config.yaml
n_layer: 12
d_model: 128
n_experts: 256
experts_per_token: 4
d_expert: 48
d_shared_expert: 128
activation: "quick_gelu"
moe_layers: [1, 3, 5, 7, 9, 11]
router_score: "sigmoid"
normalize_top_k: true
routed_scale: 2.5
balance_loss: 0.00987
balance_bias: false
init_std_router: 0.00782
lr_router: 0.0039
vocab_size: 8192
norm: "rmsnorm"
norm_eps: 1e-05
tie_embeddings: false
optimizer: "soap_variant"
lr: 0.00465
beta1: 0.95
beta2: 0.99
batch_tokens: 32768
seq_len: 512
train_tokens: 213700000
steps: 6522
dataset: "wikipedia_en"
Below are experts of layer 9 (counted from 0) of a mixture-of-experts language model. Rows are named router (the router's row for the expert), up (a neuron's input weights, with its number), down (a neuron's output weights, with its number) and show model dimensions 0-127. Each number is 128 + 32 x the weight over its row's rms, rounded and kept within 0 to 255. Numbers have three digits each.
After each expert's rows: "raises" lists some tokens whose logits its average output raises strongly, later layers aside. This comes from a sample of Wikipedia text that the model never trained on.

# expert 228
router:154130164108095134145100189193111118172135136141142121183115090151166172101123121130178137092118145204174124166114152138088140199168146153124162175120134071143159093120132170157186137148124208089118168169109071135192083154177084111089135080153140141143137109149110111161134104144123130116144100122131098159159156113113114127101092162105125140150113052123125100103188095163094123214119
up3:141132134114125147137150119137150123154124138111099096168158165121139081085110109121135107118169110150188181140110124169131153217159065140167117109150175120158090116103130119121117068129168179118085098076121075205143100149124118154110131104139122130117114055141159187121153130077145156116146089181186181131094174118151106133185163099148143147099087173200170190152087086093152099147128
down3:165183134150141097131124087152103128100196128093144118158119133081173127187161105130157095167126088114149111137131098070194181153104148111136143114092169085133109083125132181093080127172130086133113042200096177133154132130147113085093102130117124174100107096155089114045154051074102150110113130140136118099133084143159116139158130076127121155163090152138149136197171092111114117116118
up4:098089138133134099147081135141142095108123119191112172100033115108126107081105162151112111128150129151099102095128161075100121146099133171117102156119114188162147157123129151152081070071174145079118089177138171183143122165138134106078113008153160136147186130112136158121117101147120106127106088157126163135178115141161112152079065137117136112059175103123128181149132135105133118083098
down4:133111117098151126157076153117117133115156123108138111122175140103116129155151154096131173182129135066094073144083154095123154154111092153137159140124089052126092174142203188129150086155136160164151135151147137174145133090159130158125088153124137090096148132132155073142116098114146196132141110130070118163093075162090152143095126101075053102133232174147097091192146145145142128092095
raises: ",", ".", " |", "0", ";", ":"

# expert 220
router:150120198120124135088127155173137128128174119126113104136134117139119153103137122116170139137160186203180135151127147164129155160170150126132130174171124132173131157140157164166179174162131151139131165172134142138158140132108140117132139138104120084157210177171156190102130051112094205136091208119146088123159113200089112113078133130130112121136071095162132165179177121149131114191085
up3:178135167175119224134151114113145110125087149134156142136125175162146158098115134187144187123152097109028115149109135115113145116112136166170127135166157097101159122142175080130176138133179150110084119179071167137134117196143146127192112088173140145115150115160121067107166171149125215149127125160142142104105111134100142154166112153153083110176080141093183135180143142158105140146141
down3:144117076114144122103154100132102132059114096080099135103115132093118100130082103093185135091125126152133169082079101103071115139105094139165152078095158112159076122131125084131111075103126103160119127161117189114086100190126118132103198100098195121175122125113119078120179132168103160143150210089097128205075120108085113175114094135107142081110079128142146130113130099129174189115110
up4:105163175158177098212141168081093112111189118113165174089143143134121079179080118119133111126153060073141109125107099116067172178114152109110080125160128115126119123121125153122101140070106143149093143110174134113155083129100118154119144183163125146138138123130165116076110066154163107151176139133110111162107167133049151162111116159101158125171052096109151102047150126151093160094140
down4:152174132092122156151164091101136104113174151153123158125173117178119085079140189135054174094210110156137096094100130116135091083090127123106139127109120166113146151115221107146111130131155038172120126155102102186146163164160140130169178153111130121126147164159112138085124114119106096140110125126101147185080124149191088050083085123150097149133111123102163112120115088116157122166078
raises: "l", "rd", "n", "mi", "lot", "y"

# expert 83
router:163119177116109134083131155164143123129155128123108122138162122140123162103141119110146132132149187196192158125147153181126178163154143114124109178131118132183126159150174165176177180172138140141137171148151144140154148123092139108138133149100120072152193165149153190106132060137100207135108200120159073127148125210093103109063150122115093114136077117168134179184152123154142113174097
up0:098095071117149142094096154138109094131131108125147073174126119095135097118069184140156130127177107127149111122156118132113143074113115117199135203154185075087184081133084122077100106149145175077087107149119119119092116206188151200105154153088162155112164150111077084092106118097063171150133126107160122121113131157138135171105101131158107145104118165132100146077119155159133100068114
down0:147184109127110079144192160092178172113138109115165124126128105141082156112155106099158175116095167093185126165125199164134155127122147134162176132091071145098101118128139154120177154142114058145131074144142211107139115092118092117168167102128090132129079107119162093104127142144129073078132126063126136112180176039176108141099168155105147153132148181107111122144100084156154101159106
up1:089200075064116089157155107125115149112150115047131149141106135147065133131133110175104158081063149118084087107119155110104094108066108104175107145161190135133114124106126159127141154136119158066149087143150111150134124170148097181074117106146068093129131148118114092093126156182128110130126093138129096139178148119112162185134143150182068169152157123135107184085150100190121149094074
down1:144120081175114090095155167116094127133107140153140045147120055115147123150079138126040128084129119121096100063131121148102085135100147104102144116125177116124131159115144204118103098175124092105184132131067115078086073152129148152096118151113128083094088128142099121126162178093051128095095129157139153139123156113151074111104108039147081107097083085156153117075119123142100115136129
raises: "own", "ative", "ator"

# expert 221
router:158121187116112123087131155168136128124162126127108123138156125146126157104140122116150133134149198208193155134138151176124164161160142115127120166141120137178124161148168158177178182166140142138135158151146145137163145126100137107136137143109116079148198175154155188103133058137096208135108204119156071127151121208083105113066147126122090118137075116171134178180156129154143109178092
up0:139167121160133100144129065111104110106131138188179113167116111121115126174073089156130147147154155161120139088133179080112160067065149086087128071136142147114106166149168113173135145086144168100115099157120072156145127082142092086146143128168134147128102125181138109090129140168144112113177083100119078105131211106111135094116154207173143120123135109135082106113143061159059088131189
down0:103104149182093167176143128135155129097169153127153164131179132129127088058126098154077083104157132091176139185107177115174121106161159130134161129127125117136114184098131151118126150113152151131169180104111061124123173116186073050131150102055120133160143078092138140088163143148144164155111149108141188147145154144118095172081103059168108059169113137111081131118115166126143181141109
up1:137182165119143092088112145109141162146108120138143154084147175165119075109101143210110075101130131149107140097148118174164137061146175083117137121169128072180151114131163134096146113106105141114109130166169133125100071102189120132156142052150191186108121127148150097137103121108071079102076187100152211168110152137159121114116179134082119153109151101100160145159140078134108104078134
down1:141120086091060096139104093180147140131098133221071152143113130146161119110143162117125113104122057130131116160100110156168094156136138106160170097147094150104199164105138095162111050098141132116116123144127145136115160090113123083122121180078143117116094092168061166099085110126129111103070181123083122114138150110084101184144103139043118158137079118172191123115111170162125114098156
raises: ",", " of", " for", " |", " and", "=="

# expert 229
router:174132148081128094164107131136124122111120179168127143084175105128134163127129104128160175134096102133222086155137117147149119163175176152110132169153139113098113049136187099113145162127116178124110152171074042182162111144152092131149151184153093094175148140171150165143133101182138104142098085092177095132146130157099166140089091152119155101137110128168086118139184114075089140185140
up0:149130121125168138141128122131156155153080188138141083118114113103081128155133173150167130114137155162097141175112112074111108107228108082128173149092149169094044106099059135133124154119127054203133113146081131197162070119112109169123178150181099115123145113093138068156168094138071129108146099151114152090118162171139124087145057145108145100128154167115140103144160141110119104124121
down0:153139176086127187187124179127134052119117131157110095119112178141136121155103182157156149114128090137064141140118136142167145135110115124151104107127154152114130070119146138141100190182156104084128140034113139144031135161182152132131138182112139126112118134090067118115098120103127111101137131163168143200127134099153095153108100117180059061113093124136126097151076141087185135153148
up1:095142138131073136144103126076251082148140098120099118147143094132097112124133130137136225086154162042206104144096093129130156100168108132133133171235151128095128130063069101151152143121118122118147100075121124098101124112097156112137154137092114084112139152112136152166094094117106137150074142142126151132121121086124086130091111143123121087157115180116147099157096163090101100103124
down1:151181180186087160115085128104075071142159126117096156119086113152129078116222154113144067133132150117141029126171160087124112133149098125123085073141156137083080139174118069165075125133163116155087164162143143116106146133142139133119151164145165130113112077165138094145100126173145138137096146121139156172131168097134096130148130101165116159106063121136105153088147150165148122219123
raises: "s", "ul", "ian", "i", "ult", "ist"

# expert 196
router:170126170120119152098130177147157104130159142113121130133170127157120170100140110116156124124127171206181175116139148198116154186145147108121101179130117100193123145161182157177191177181152156140144199150146145139139145120092142094122125161100120075149177141140132174109129072137132179138130200120172078129146121206112090123082162122124099118143099124177118177184151118152124108182092
up0:177114079120069125150097115137155101122075165117132103105106127106090144136097106177116089087065089165048161172094136150100113128162147080155178186075112149099122156118088128140133173163119130151101187129126142094172114214133154119157132151111172102130141163164134159113080138138136093085171190126120119094141158082152154173086151168114093105151152091145092143149176119146078059143133
down0:181112161109170092127158155200129119091081133094096138177174052093159158120147124130142126102101154109092096142149110168135142119110101136175180110178172097136132069128063099156166141092112135166083139196131151132062156118063183140137143099125145128162101217145167086141139123137121128133154148146087120098120103133120157091139134103150131136201084039089108130125126140163105132131106
up1:087143147135059144170092171148155126120175153163133139088119166153164170151125119126162118084109138146137173137165107131087066121160095111131107123197173156174135147133212109140107099114137098108161116097141117155137156080096126146091090064095123150095140109087127109103167146164118123133126208147156160072120156092159134124169094110119177099179126138044120126192181136135116069159178
down1:118175109113106132161119075048134109082082143093125085134107127127099056138133143103151141110130166072120140087124112139072105190123069120158105126131188127144178169116110135166207114169126132131113149062120157178114098124132110059093131174061148065097058154089140053127179105094163128131107092108154114123145121115111107133131138113149140089163143130111088111178147096144148108167113
raises: " short", "cel", " both", " the"

# expert 183
router:118159130072127105107082133115102159154123180115125123146107075119169220061135084174145147139080130200134113123113164124127134169149190135150098159135118154150154132144182172083160174168135121141135139120155141159141129102165130113162152130147094097162166132192123119135107095134113103139144204118180113068138149139159078140056160124133132168142085131137157189213149124129111052144136
up0:122154172107185089134138102166115138150126146195128113169072126149157114116024145087125129133144116155107100095069139085088124107087115162154115123166170150116140153110111162093074102160097083147154122106092163120113186078178162110175116087143160125094073142143103144093104138176154115134137093119144153156124118119112103096119074154109136113128081170125057144211166140086131126206101
down0:081111110107061207186183099129171095074124103067141147131113132110152121116146031082166123136161129125089089112095104146165157134116121137092147180168118175156134135134168059110163089110131145150077103169147159105142146123174189162149133129089042181151156131159124102142160181119094082123120094143134132115099153140161131096143090152168124082103118077114109166148114135108141137154143
up1:067154125154129126156113180139154080075138050186128122104163101155124182077125154146139116099187133131151078076136111102175174140198132126104121137172120119137105110137141106136098044105094168069101177161210107135132142106106123091125103141098111118068100133184095145121140165163139079136181147144114162134129096136166189120137138074108154134160154121110105108122137071162152134084097
down1:160120140115101147187100130170115147145120116193142088083071118167124143130109177125137074131180174132146215177112146160097076089105118123127140127120118079148141161180153129116160121090121107124110104084128107106134114167088137134108137125166175152060128184125172187138099131164148119129081112083130127200091201107181181111147170151166142135174111183173154153155125129140155175166104
raises: "age", "w", "rel", "op", "-", ","

# expert 215
router:148117132116119142113116170128163095123144124127092111150146112159120142114131103109150165123119126192175151116131153163111163185160157131099087163115127063157119122110170174182165149185136127146128203146117133132134128110123130105141148182111098085137204130156135173116163121153113191187108192144161099108161104228118110101105131141116090169192111133183141173200203104154143121185110
up0:141123088168121194154134153134108064095125121057174129183132160148118130121163109135123100123107153112130121128125202082163168100075155109064109177152161065108133083101132128173172166097109159082084119095087088121113096140124120113221162104114132136104133092115091109118166095123116142150168102102192100089134092143149149126160104135102199159171117123166205134143167084130114142137136
down0:085155079173115134085149113088153078122087146204148090116154089137175175125178082115086098129143125100175102094134109143121118118113090057137114126097115107171047122153128092121112088145115123146152185147150071156139142148158128198081099171137188115092121142116123146090108131085121114142111128131153144137090107188099153016122188116068132120124124101147104088108106108146123102117157
up1:153175136191129124123151152157123105120169089115106071157142093157171130126105121096149164125077118134191155147151199164157080175118105108173097157105126146081116103115157145135145105136100144109109088115087101142123148119133142116075142148176093140162164178157190143130173126141053104177114176136134134107158064151176139130130077092152101055126097133172138088104174140167167046138167
down1:106141153176168185133115133142164136138137166139177187128125187073079152134145166081145111139120132139085115111166134108162158145138116131087169138133102185100099140136108121098137114161120053117081106183123143132053166033122100146101129116134111100092176131179138134078104106088173127093098195118129201117137186154115164052104116161106146159104116174078129126131127145161145131098148
raises: " |", "-", " ", ",", "s", ":"

# expert 101
router:180153145112115127179090158166164082100144169153094089115115077150132166082107098109141172168145135155167096154141140222100127153137164140122112175139118144095105173104190155164181152136131153071142138156126158178112154110106136160115133136129099115123148163193116174128142065105075143170099234107128087128160140193110149093108144173091156130168137127173114150167129133173132123165146
up0:188085134106135114096146131134118092107120085183149087094106170120136106080135129166117177119152106153166111116113159166105212178120109154106124095155203135161092090122140117168159130139083140175153148087113175142148061144113133173121112141116116086093145161127111105106117128111155203118156125112128098128090175036133136068192120110082117084156218122127134116118096169144091100098121
down0:139144128127106117154159175120118173085158185166094092139178134105187087169114170123160088154106179179135125165106091098180117090174139120142110170128138150161142106073104063132186144151138004170163143139115106131149171114101147112126097153105098137090164099137164138100124142151170231155104113149132125112140155154078170108141106102170154142088120127104122158105132105094139078128139
up1:096122141064168078139104160150139151109134135190115119172120133160161173097111145167095094132150109103110067074106154189092157131113120082091094087243163172060146167091164156110124157113114099101107131177154130184105083108131106126123098095143129152111117162162118115172146148155108143146120153180082107138130144115158142149171111133146124187185157120174113123156085159208114123126130
down1:133104156119087197141124108136061126116169141118135136123141114221141135106086160114128152154049201142099149215137064126135161122151117113100145159139103110115117092106099136126109141138131075090058138091178111128154077083100159150094161084122151154093153122122093191114101142164120158113175140089120052145127154148093144125161117089136141140148121144154112156115162095095145050160083
raises: "ology", " to", "ing", "om"

# expert 67
router:169111156143177085104110172145157120129124139143096112105162090090130153130128135113144127144136160170211098097133176169096145156140136096109115199106124106122096126098203167169192152167169186113123154150120097100179133117092096115138181110116093080145155112180133137161147106138116213175111161129110112105141096216105185136109171190134076134135137142193106110163122125149143099161146
up0:185136156067169197133079165138147169154144123114161100114108112089130125104111171144118132136127122060078094170094103129135079129149113131173141176156151180115180071162101085160075137131080086124141128109163096126115109174141176205129148082120127142130167083121154090081126130146156075115141042142101156131157105187149145144111156094150166112067119160164080120176145140155145127133113
down0:116166207090155134135149173061144178138075178124115090085119129136109143116167110166145142120153124124151130119125145098100144144092046171141151125148142121157126155150180066103071110119100065074128090074139090114136098098207084117139105121086092105130173142118141098092127125152184142161164147182088126142118161121120102120095154047142113137158162144100102167146054103121140091154100
up1:087091124158163161115106100156113188042150128145140127141094173127130105165149060095128206121093099102128118083098178159084139108141157115109133129126185145129115103149123199124140063068123106175135054158111148152155130168166068123125169173083137136125139080146180081120156131189089129127161109119205104127132133086150160101164107148117122117110087151136131136099075089116114092129116
down1:144134160100080155102084158133149156137126122089144102157121145136165083066138134116087083186105150162127138085147150175150180086115155125108149109098062083086186181105180153056154223135112157125156122149120161111104101127117165160127124104096111158115123160134123179147106106138123111122090192142197055090142085113097119070114137134101125100166155064086088128126152120149147112091130
raises: "cor", "men", "es", ".", "port"

# expert 206
router:207158128106154104158094153183128112142156137127189172086163128116151157128122121140118145103178125165098050172099126145099157157175133133130155155171147134090134123102187121101136114153120167062091141159096087129070115131116078111158221090156162117114129173065140124113101134112173090159150148167119155109144099145153184146119121126133094107161151158155151154125178071135161133220145
up0:144161149139103127112174086101120121132115102119184103169139122189160068153122109114139075180160131107087159131139182134157138114065144127111105111129120120177128138114176114191159093099094104088114116116066092174134105110202105160118102137116159154112151117056135192118151170130113160150191091085118162175184080133168123133155142111062140081086130105103200152152081124129135084111106
down0:150105132124213110127109079119133151092156099157136110111074150098134150126141113161089085135082177100081160127154142082153121130152115115121127091131187082066102106136151066171129141089155102117135141089208137136102101108102146131178159136174125160107106087127138174142064028090103106137149119127151087088136176114108119093110088084114164116165124165140105121156149125065117044143114
up1:161178106141149110153130116108109103098160140135129181156120138148124090090179126092112103151128124089148145156195145163108129106179119182129095101163179129116118170119144124175153175127131147182131094179124143110140137144155075165186153020102135105129134101112134086086122166130164155140135077099111092112126137161186107194106193120066187063121149107090120151115125147140138101189188
down1:176119111112055211069113125091201163084120135115139128079133122125170130147079166154154146122182146119124114153137147133073146149069109132101081105157162115174153149135173164165115145188101145109116148146098103148139090117108125135151187108126142103110126120100127115048088106089092092127176179059166103114109147121117087051127168132080124114133067122169110108098183154133148118150134
raises: "\n", "==", "===", "-", "In", "c"

# expert 177
router:140123188081142115114128170192132142145198115133135127156169128177120146122123120114171151092126171175174118153139144142122157183171142126104148170185121147127124137134164166167155151177139144139127113168142147155163127136105125122144159134119116091140245169164157173125153038111109175151088187119137101112154123201091114145120147142138101154152073102185120164188145128133145105201101
up0:139145135118048120129118102197122129130087099118192145133078113153148150145091099142110146155130107128163138167112053116127096115075135112100144152170150125083159100106156124111147121166162110045124111143142145161108099068151103146104186121161089226081155099187161104087167180160131172111170076113132111198112093179102136165150153149093169152127164130149143164139093106119122105101118
down0:174117145176096156101088193099155110111116130114169114113169150214140098113146150083149109130090129161194176104102160080135093126167152126132138184126134101094143100112174131123148158107102129111118100133096161153072116059167184204196115120130162154094136072095132162114139155171174112091166113120075130145147128106151143159137115101128187067110138185107116125120110140084168117136192
up1:101176074080166081111107160156117107182143123140179103107139102156155152163130183100202115125159181127120170174115172141140105089134142132133115098131161144109061140127087168149104109182109093102136162092145117135125091176152120162158183107146098087126136085166132122113088177167137138128097171130119159049106162158085132218165105081172142151114144080154111139110154118158096110144065
down1:108127103107125099108063115113137098146182191178110098121102084085131127096134175157166155126125141167146205124075030139120112160158170140157084111122173136176169080126127134113126185119087099131181151111126086152120160112100077117173142111104166122107169106114098172139168134104163132144116124128177139105146104090072148134144071146151193178144077128113150123173180130108125162189117
raises: " ", ",", " in", "ropical", " a"

# expert 92
router:169138168103123143081141175155139106130145136122125121139171109149131174126142103131162130114115170208174165112142162200115144176191148118080101187131117066182117159153193154166180142178125142149142204140127153133167119118097129128122112183108116090156167128141133157115124085153148150145102200156151084125149127200122116122094143123092118148171102128156141206182171105151121113192128
up0:176117109135092086107142149075145144119095179139184170179140136100139080092118141121132095120103122119114144130195125167102131080195198127094115204147166110116124130107098131102174151137113145096108149101140132129143116146071097146107169138139140097149111203103111112143159113129125145169133067166045142153114154087113154158154116098113066132210054092122119118168126147063155118139075
down0:114152159111149099160148108151122140137127129134047146150073209100135124163140141163145160091169136155181129135155165153132165117063184160153110171126121133070129121153106049186114135142066176186158091111169119148097080125133144113139155147103155156140135151134144109159160084125114137139130102139080194122113131105096053096185094125184134168167160182116156108097084135108105070110118
up1:125182087153066141165088113164101070164150147155125087075116106150156102126140140193070042167115166116150110121073113110081178108155102151129069104155131093129080148152182074155122124103106150140127121120150092086085193102131109147140111141129100101147156142131122097131136162096104082143143202136122148131164161169126184142150105169180127100174183088153138090106117118163099141080099
down1:114173151104050146100129149104111202173143141137128115083149077150093105131126092217198137162161110137159102115049136144122100110165098096124154146121088140128117169140098107170126093160135170128131157110139114100140086156119161161109155110101138173078085160085175093077105170085131123141103111093146066183128087128114117095125123117116091078169074143106124111126154152092101144046100
raises: "b", "went", "rac", "ming", "rent", "weight"

# expert 154
router:163115191081154130138112177169135128109183103138134084139152099126152167111131123122221147124138171159147122185136157125124150148186161136148122179114126126141124114118193188158163168160109176139109194163128132133162134152134107120112136136104138078145211186152139199121119120123132165159111171128127116121212120176116117112092133140078097163119098106176142175153160115129129085201073
up3:069115181165175184130103098102111136111110139130121091118156173170168097140229139128166140157136120116145167113059121103157150042146101181114176142150211163097107149118165109169135125107113176067088118127120136124100128091105116113128145151135151161107142079120191142131155102145110153122136144167158124079166090114115110167158068105068132106176124110098133102076089095106086140109128
down3:153109171135198111126113149158104132106104127176203169127078137159178145070147112138149106134180160128182057162113030136142164086102166156080122139058124135088142156123174116100157133142130179157098146117111146080088070207135181143090120140126106215128145106114098113122114130129148104112108123138163196149123112142141176123089115161124144127120138130151152098087131113164119101139090
up4:102102145151162099109105086135192195095126087170163125095158102119135145137104141167170063145094082062104109173140119091083133119070156126071143162148187118135140115138110131141121156102130167141120137120155117125163102136195116167127159085122067159119164175066092120159147201063175079161087045154151143104140131137152109107174137119177083111152126139131148135105128143148106143090092
down4:156091156108101181161171126125173158149163120092164082123186198135096146091076059131142136122123030135136106142097182137176110117120103152169109136111100059069096174132114116133046172092115138147143150129138114102123154112163158126121120156124148096119126168137147109151161148138106156117185193172137135100166085116094131123120085129113125105131140151061158106164112039167130140104120
raises: ".", "\n", "al", "ian", "2"

# expert 56
router:153117192121131131095129149181138130133171129126099109133143126145122153107134126118168139128152190207182156141142153172119153160173137125136132165144118125165127153147169155168178182172144144138135151157137140129159144131101145116135140142105116086148214191153156196105132056122104212141100206117144080132156122211085111121079149120121097132137076103163128162183161121150145114187084
up0:233156106081136185149187137138098065120115064117131089084085178134136163126119127111120130098194133087108157164116138107133101106090103122164134173143134096060186097119122148193139171129157118117128131158100154190061120096138159163115129123118133129126139145118124108131172112137166111104197159188129139118143131089133205110152131171141206157144131151168104156154161101108105124164128
down0:122109109063118110182199091176069131130130099194130166121148099174090160087127156137147074071097110160101133147120093127049179167100153162138116174076097136089178152112116194103103184115069150206147138146155135104102145149096134141159131128097193147212123151111147101136107110187139157127084106156135099129152120113162143123117132155098146116149102117079130143121126129097100134092133
up1:158175154152146134154139086120070170122130148162146108123122074105136147164133170161123228173131140136097107151125134137138142107154068143144121138090171052119116095097072091102057088121164149122106143165149145101131130134088150096200137104134130183106138162182121083123114210086119118139133154081174128145119171139063140140101162152179122100186059131098150121108109176145151139108134
down1:145106111123110194122100122095097110157056072117170088066114169119086152154148117127073143106056153154078173114191160127099123099135121151144123125094126111109091140162124139098164146123082092101140095161163129028184093093177091129155152132129087130168115134128196072109130133111133104146084153101143123152148124122138127085120165198105110092109121067142111185174099122149101146169116
raises: "onym", " |", " wife", ")", "ility", " others"

# expert 74
router:146187142107149134131121160167128128090158132132117098149167093104142163141101105149184111066105201177119050131076098121120151150176138086125088140104146092130165086133147170104133118104113118121106111156148069082158157140175099132143173138104075107159191138156128085104093090087069146175075192151146094116195085181150151111167158133136137125148104098183101159133126091138121153183148
up0:161162181080114166092146124142063138143179093140149095134134137135135081113092166163130114182110138169128127141160146125193131164096114133175179108139106225131166136150086127106123104112128148139123127140108081096111114105166161148100151111111110157201105171084143092110130069134147129152172147127145098085106140130053122203181113146149137137184192122059146134140087107163117185154091
down0:106140082160133071116103158136165130179089114120142108194150125138093127085087156066135189148166189117097118125109155164121134108196150104153057135125164103130115046125172130121110131178140148167136131089106112153107142149174124101108137125156112107080134103154117106165051141112165141103128161134140096166150094159220148042114112118169101131131161153114179161151133124068105079120118
up1:135191150122135112125120132132083074124080084151158136161138107092084140184100135112127135141179167184099090153074124117099120093173117153151098164176080116106143103088179139142175121045126085151188119126109153115115073162161051099167120106148166131162135109142132106112125129103155103144143155113159146124139125134150138151207121192054148127122117137126115132148106067089169134042168
down1:125133157114135131163083132172162122118152103095094148161159153109245080076128130113211088136119125065115127169085096083176158186083136079080098135129124171090191160133155126086067186165091128106116093131129120138144088127088147137157132111104120142109177140106140129133078117165084138128177128110140117150122165114109117089076143138113125140072062105110129129130098155187115123097104
raises: "Review", "ald", "To"

# expert 176
router:155121183117106141092131159161139125125166121123104121136152126146126156101141122114157138136147199205196152125140151181122157159157142114120121171140118135172129157147179152174169188160143142135135167153147145136156150128099139111136136142107121076150205182156140193107130062132097216130113203119166078129150115209089104116070141122121097114142075113171136173176151125155142115181088
up0:145159084107168113137146138146062129150135128158147107126180110146132055156084109130128161117196136164102108155114145105113128138153185145163131175173116160092135151120137041115123155133155098121099113097126114174086101162125136186077136149170178154127080155183128145067131104160110159091110133227137088070151111116165144088131073093089162132096061113108137130110173116146141127176089
down0:097075133134127150113063126122163158103173076174086081142139102134126185125159077147142098171122102138108104095144136145103162144074126126109147116110068151165100175132118042149137191153175098150160112099069138126091156123153124068136068166063131105157131146125130124091190162117115128143159173167172138096129117076131117104119099140164114138094218194103074117127157135121150125102134
up1:118203143155097139095115141181096142092123102139122145145102093073117113100150140130078144070099149171091162133131103103161058158162147091153148142206177129125119127151096194141120104138155115098168117128177142153145097084157141118104161176102122130127201102195188180114139114182132154114104096127068148070139135129175152108122204108126168100141134102113127101098079103106122165095080
down1:115163120116119078140071143128121105133127125111136149121130128159159194112152080078125070093149132188060161108130108168129105165150138111160115111183160081174135114081130161117167136074163088155168178106103121214164134152044141115115112195175149181163195170144120161121087137126156095103105091123167143165132156092116153120181160078106132099144114113103135096136131127107183119165136
raises: "ins", "for", "in", " Census", "read", "standing"

# expert 125
router:173122171110115117090131171146156120135154131114122129144164112146131163084142122102155139130144159204186172110142143192108158168152145101121105189140116107193136151154178170152196171170151163143144198159156137139157146108080134116121131167095131070144176144139160167128133057145108195135113198121159068124159114206122094115078154117128107129140096115162128171171150116159149107184102
up0:134125100090088095121111087101157107077137130105164050158134081095135058156105111066184171185106149172105127116126086144116142093102169097096086172150159158056092109171134084107173133165140143114031120090171065087084121147104114108106065108084149126132102079113162129104115109155129143160152117100113068142139134099123155113157121104144148080160077136109083132134149125129122147115135
down0:118083146205100125172143093079113103147097135087072126056120187139104122144149148113075100098183144154139137103176096113129098105142096134136063116115111192122138135144137201133155143122157155160142102132157155126186180172180079108138170141152115129139089141064110138120121140083166158085180102112136138157124146199074145142084132087122086158125154134113081062137076112123109091123101
up1:122169128116164085161126101190087132125113145180116159129134174146141162113089105168104149123088182122143128178130178120106110094141102176191132081135176127118138168170179132184102155089133233106133116146082155111193139147184099190099129093128173111121106113153115115187128112098162112109095139197116149098145115082192128112115146142136092179116149124146140120102104126097147085060149
down1:138151147109122176127145138160138152143102139173109152085176110181126080114107141130133146096161112097128173091062094122138149105094172154167103133156135144100100110149092093122106173044117109074105112107146123141136097158121107142137122085095114209098086131113076192072142093182166081168153142140190107166061128096145137116099077126081150086124112139150095159133086115141053150074092
raises: "ate", "4", "3", "s", "ion", "tors"

# expert 51
router:124147130114111129053149155150116094113128125144156177173107121110183145137156081159164106085115188197138129169101139106080166152152186091097111172169150148154120093108140199130136111214154188102138149134166124126119107153181176129166126190096081055101149176103072101114133136121117175126147170150110065104116152166143091120113134121133112151138080135137156151152171131132127072154167
up0:178107127139114084130166089119204130159136105192108134158124166136130127201079102170102051121141165153187141121131148128104141133108116141180116138130163155082150124130178116116080044103106180093080092142155116150058114128101114142177093129141188157106140164153078092093155172135123094053135183099132083097118088146112131129136181144149086139148123173110172118141134158143119118144093
down0:118083132090106206092086156099125185098113068143152131169192086165099104149085118096158085173165089149128123120100187147124155149090110152103194133150086109142103143112082137109158197100169074140119079179122120131133060145123117081077108138144067064147153107174149158095148100098130128173168149114143140106091113135138120151119090127125087104109139169152122165149128131131121164078183
up1:085171132147121107062116121168165080107205128136094186144088114126155157050101100130146075098129131129122096152159092144140125068112195134083146143197135147092068052104102089137088096137129152102130108130147093069150133132140116112133137107106125147104114172145111087090151097104156141147161142152122119134137133151071182071079123157202086092114150149171147086119145154079137138148084
down1:113098124164150201156128219081101150109114106067100131180120080128111133127130093107113113189158067096148088156215107172114127153090104131138140054060075151089177094117078114128103143127160125101080112109205133139175153158172121134119147156182146139085076111115134068152159143122141166103138113118116121134113129152120158155155092136123072087115121150101088129167152130130146121140142
raises: "s", "hi", "i", "mark", "h", "ies"

# expert 85
router:192141132115121129113143181138097094104086164116149097055096136121151130122132073196173121108133137111125099172090090119075178155174125078110123134098147103096121100098140145127137141176148107156077182153115080138089095147064105140141171122119175126122120073119156089090146142101078137175098155106195159090109107158099111114144112203118141116173067116124074168125126106088135080169069
up0:149158107138142153153120080123107100171147128181142085122187142114191189099137141095134143172126164177090126142157118112146176173128105110071093134102156129147100139140139177167130202119080122145185064119128149184138147082104165116129111168099148079132193139128092092094134158129136101194133174116102072135102130144197137054159136166142156113090165176099099135086143177095136108127139
down0:184105202124122130168092157127143156125138122147139152126138134191143144161142166102097034143137135206156077132089106077140157159097088155140150145073099113100122124137147173121082159118145136106136033204099134085053127062125098156153114150132149134140178103116102146139102142151140173114186163142102150147157163140156152101111094144135166086091151131113097189135147158127127169111153
up1:104106141113107161173093122106134150171076095110188130117084116153075115104116152131133146126123097085107096158067158091134164079128108091069127197172120110121167152111106153180114110179153139143107075141174083120100127164079113104157240089137128132170154078077128093120192141154085186122097106160128149121098121109139121105117120121067135108175113129139130141136096066176137076118131
down1:124104128125088082163233133158172152155113141080187110135138099121112129072149117128173166100169083175083198122144129066138093099167087134083167060111072144135169214097082146110157139138140164102107147132117132181150117101129169110150143133128149136190130139139126150093176145176089128105106097171111077123113122129087116148124117131055106102111134132134140160105113130152141119121198
raises: "D", "I", "B", "A", "The", "Tru"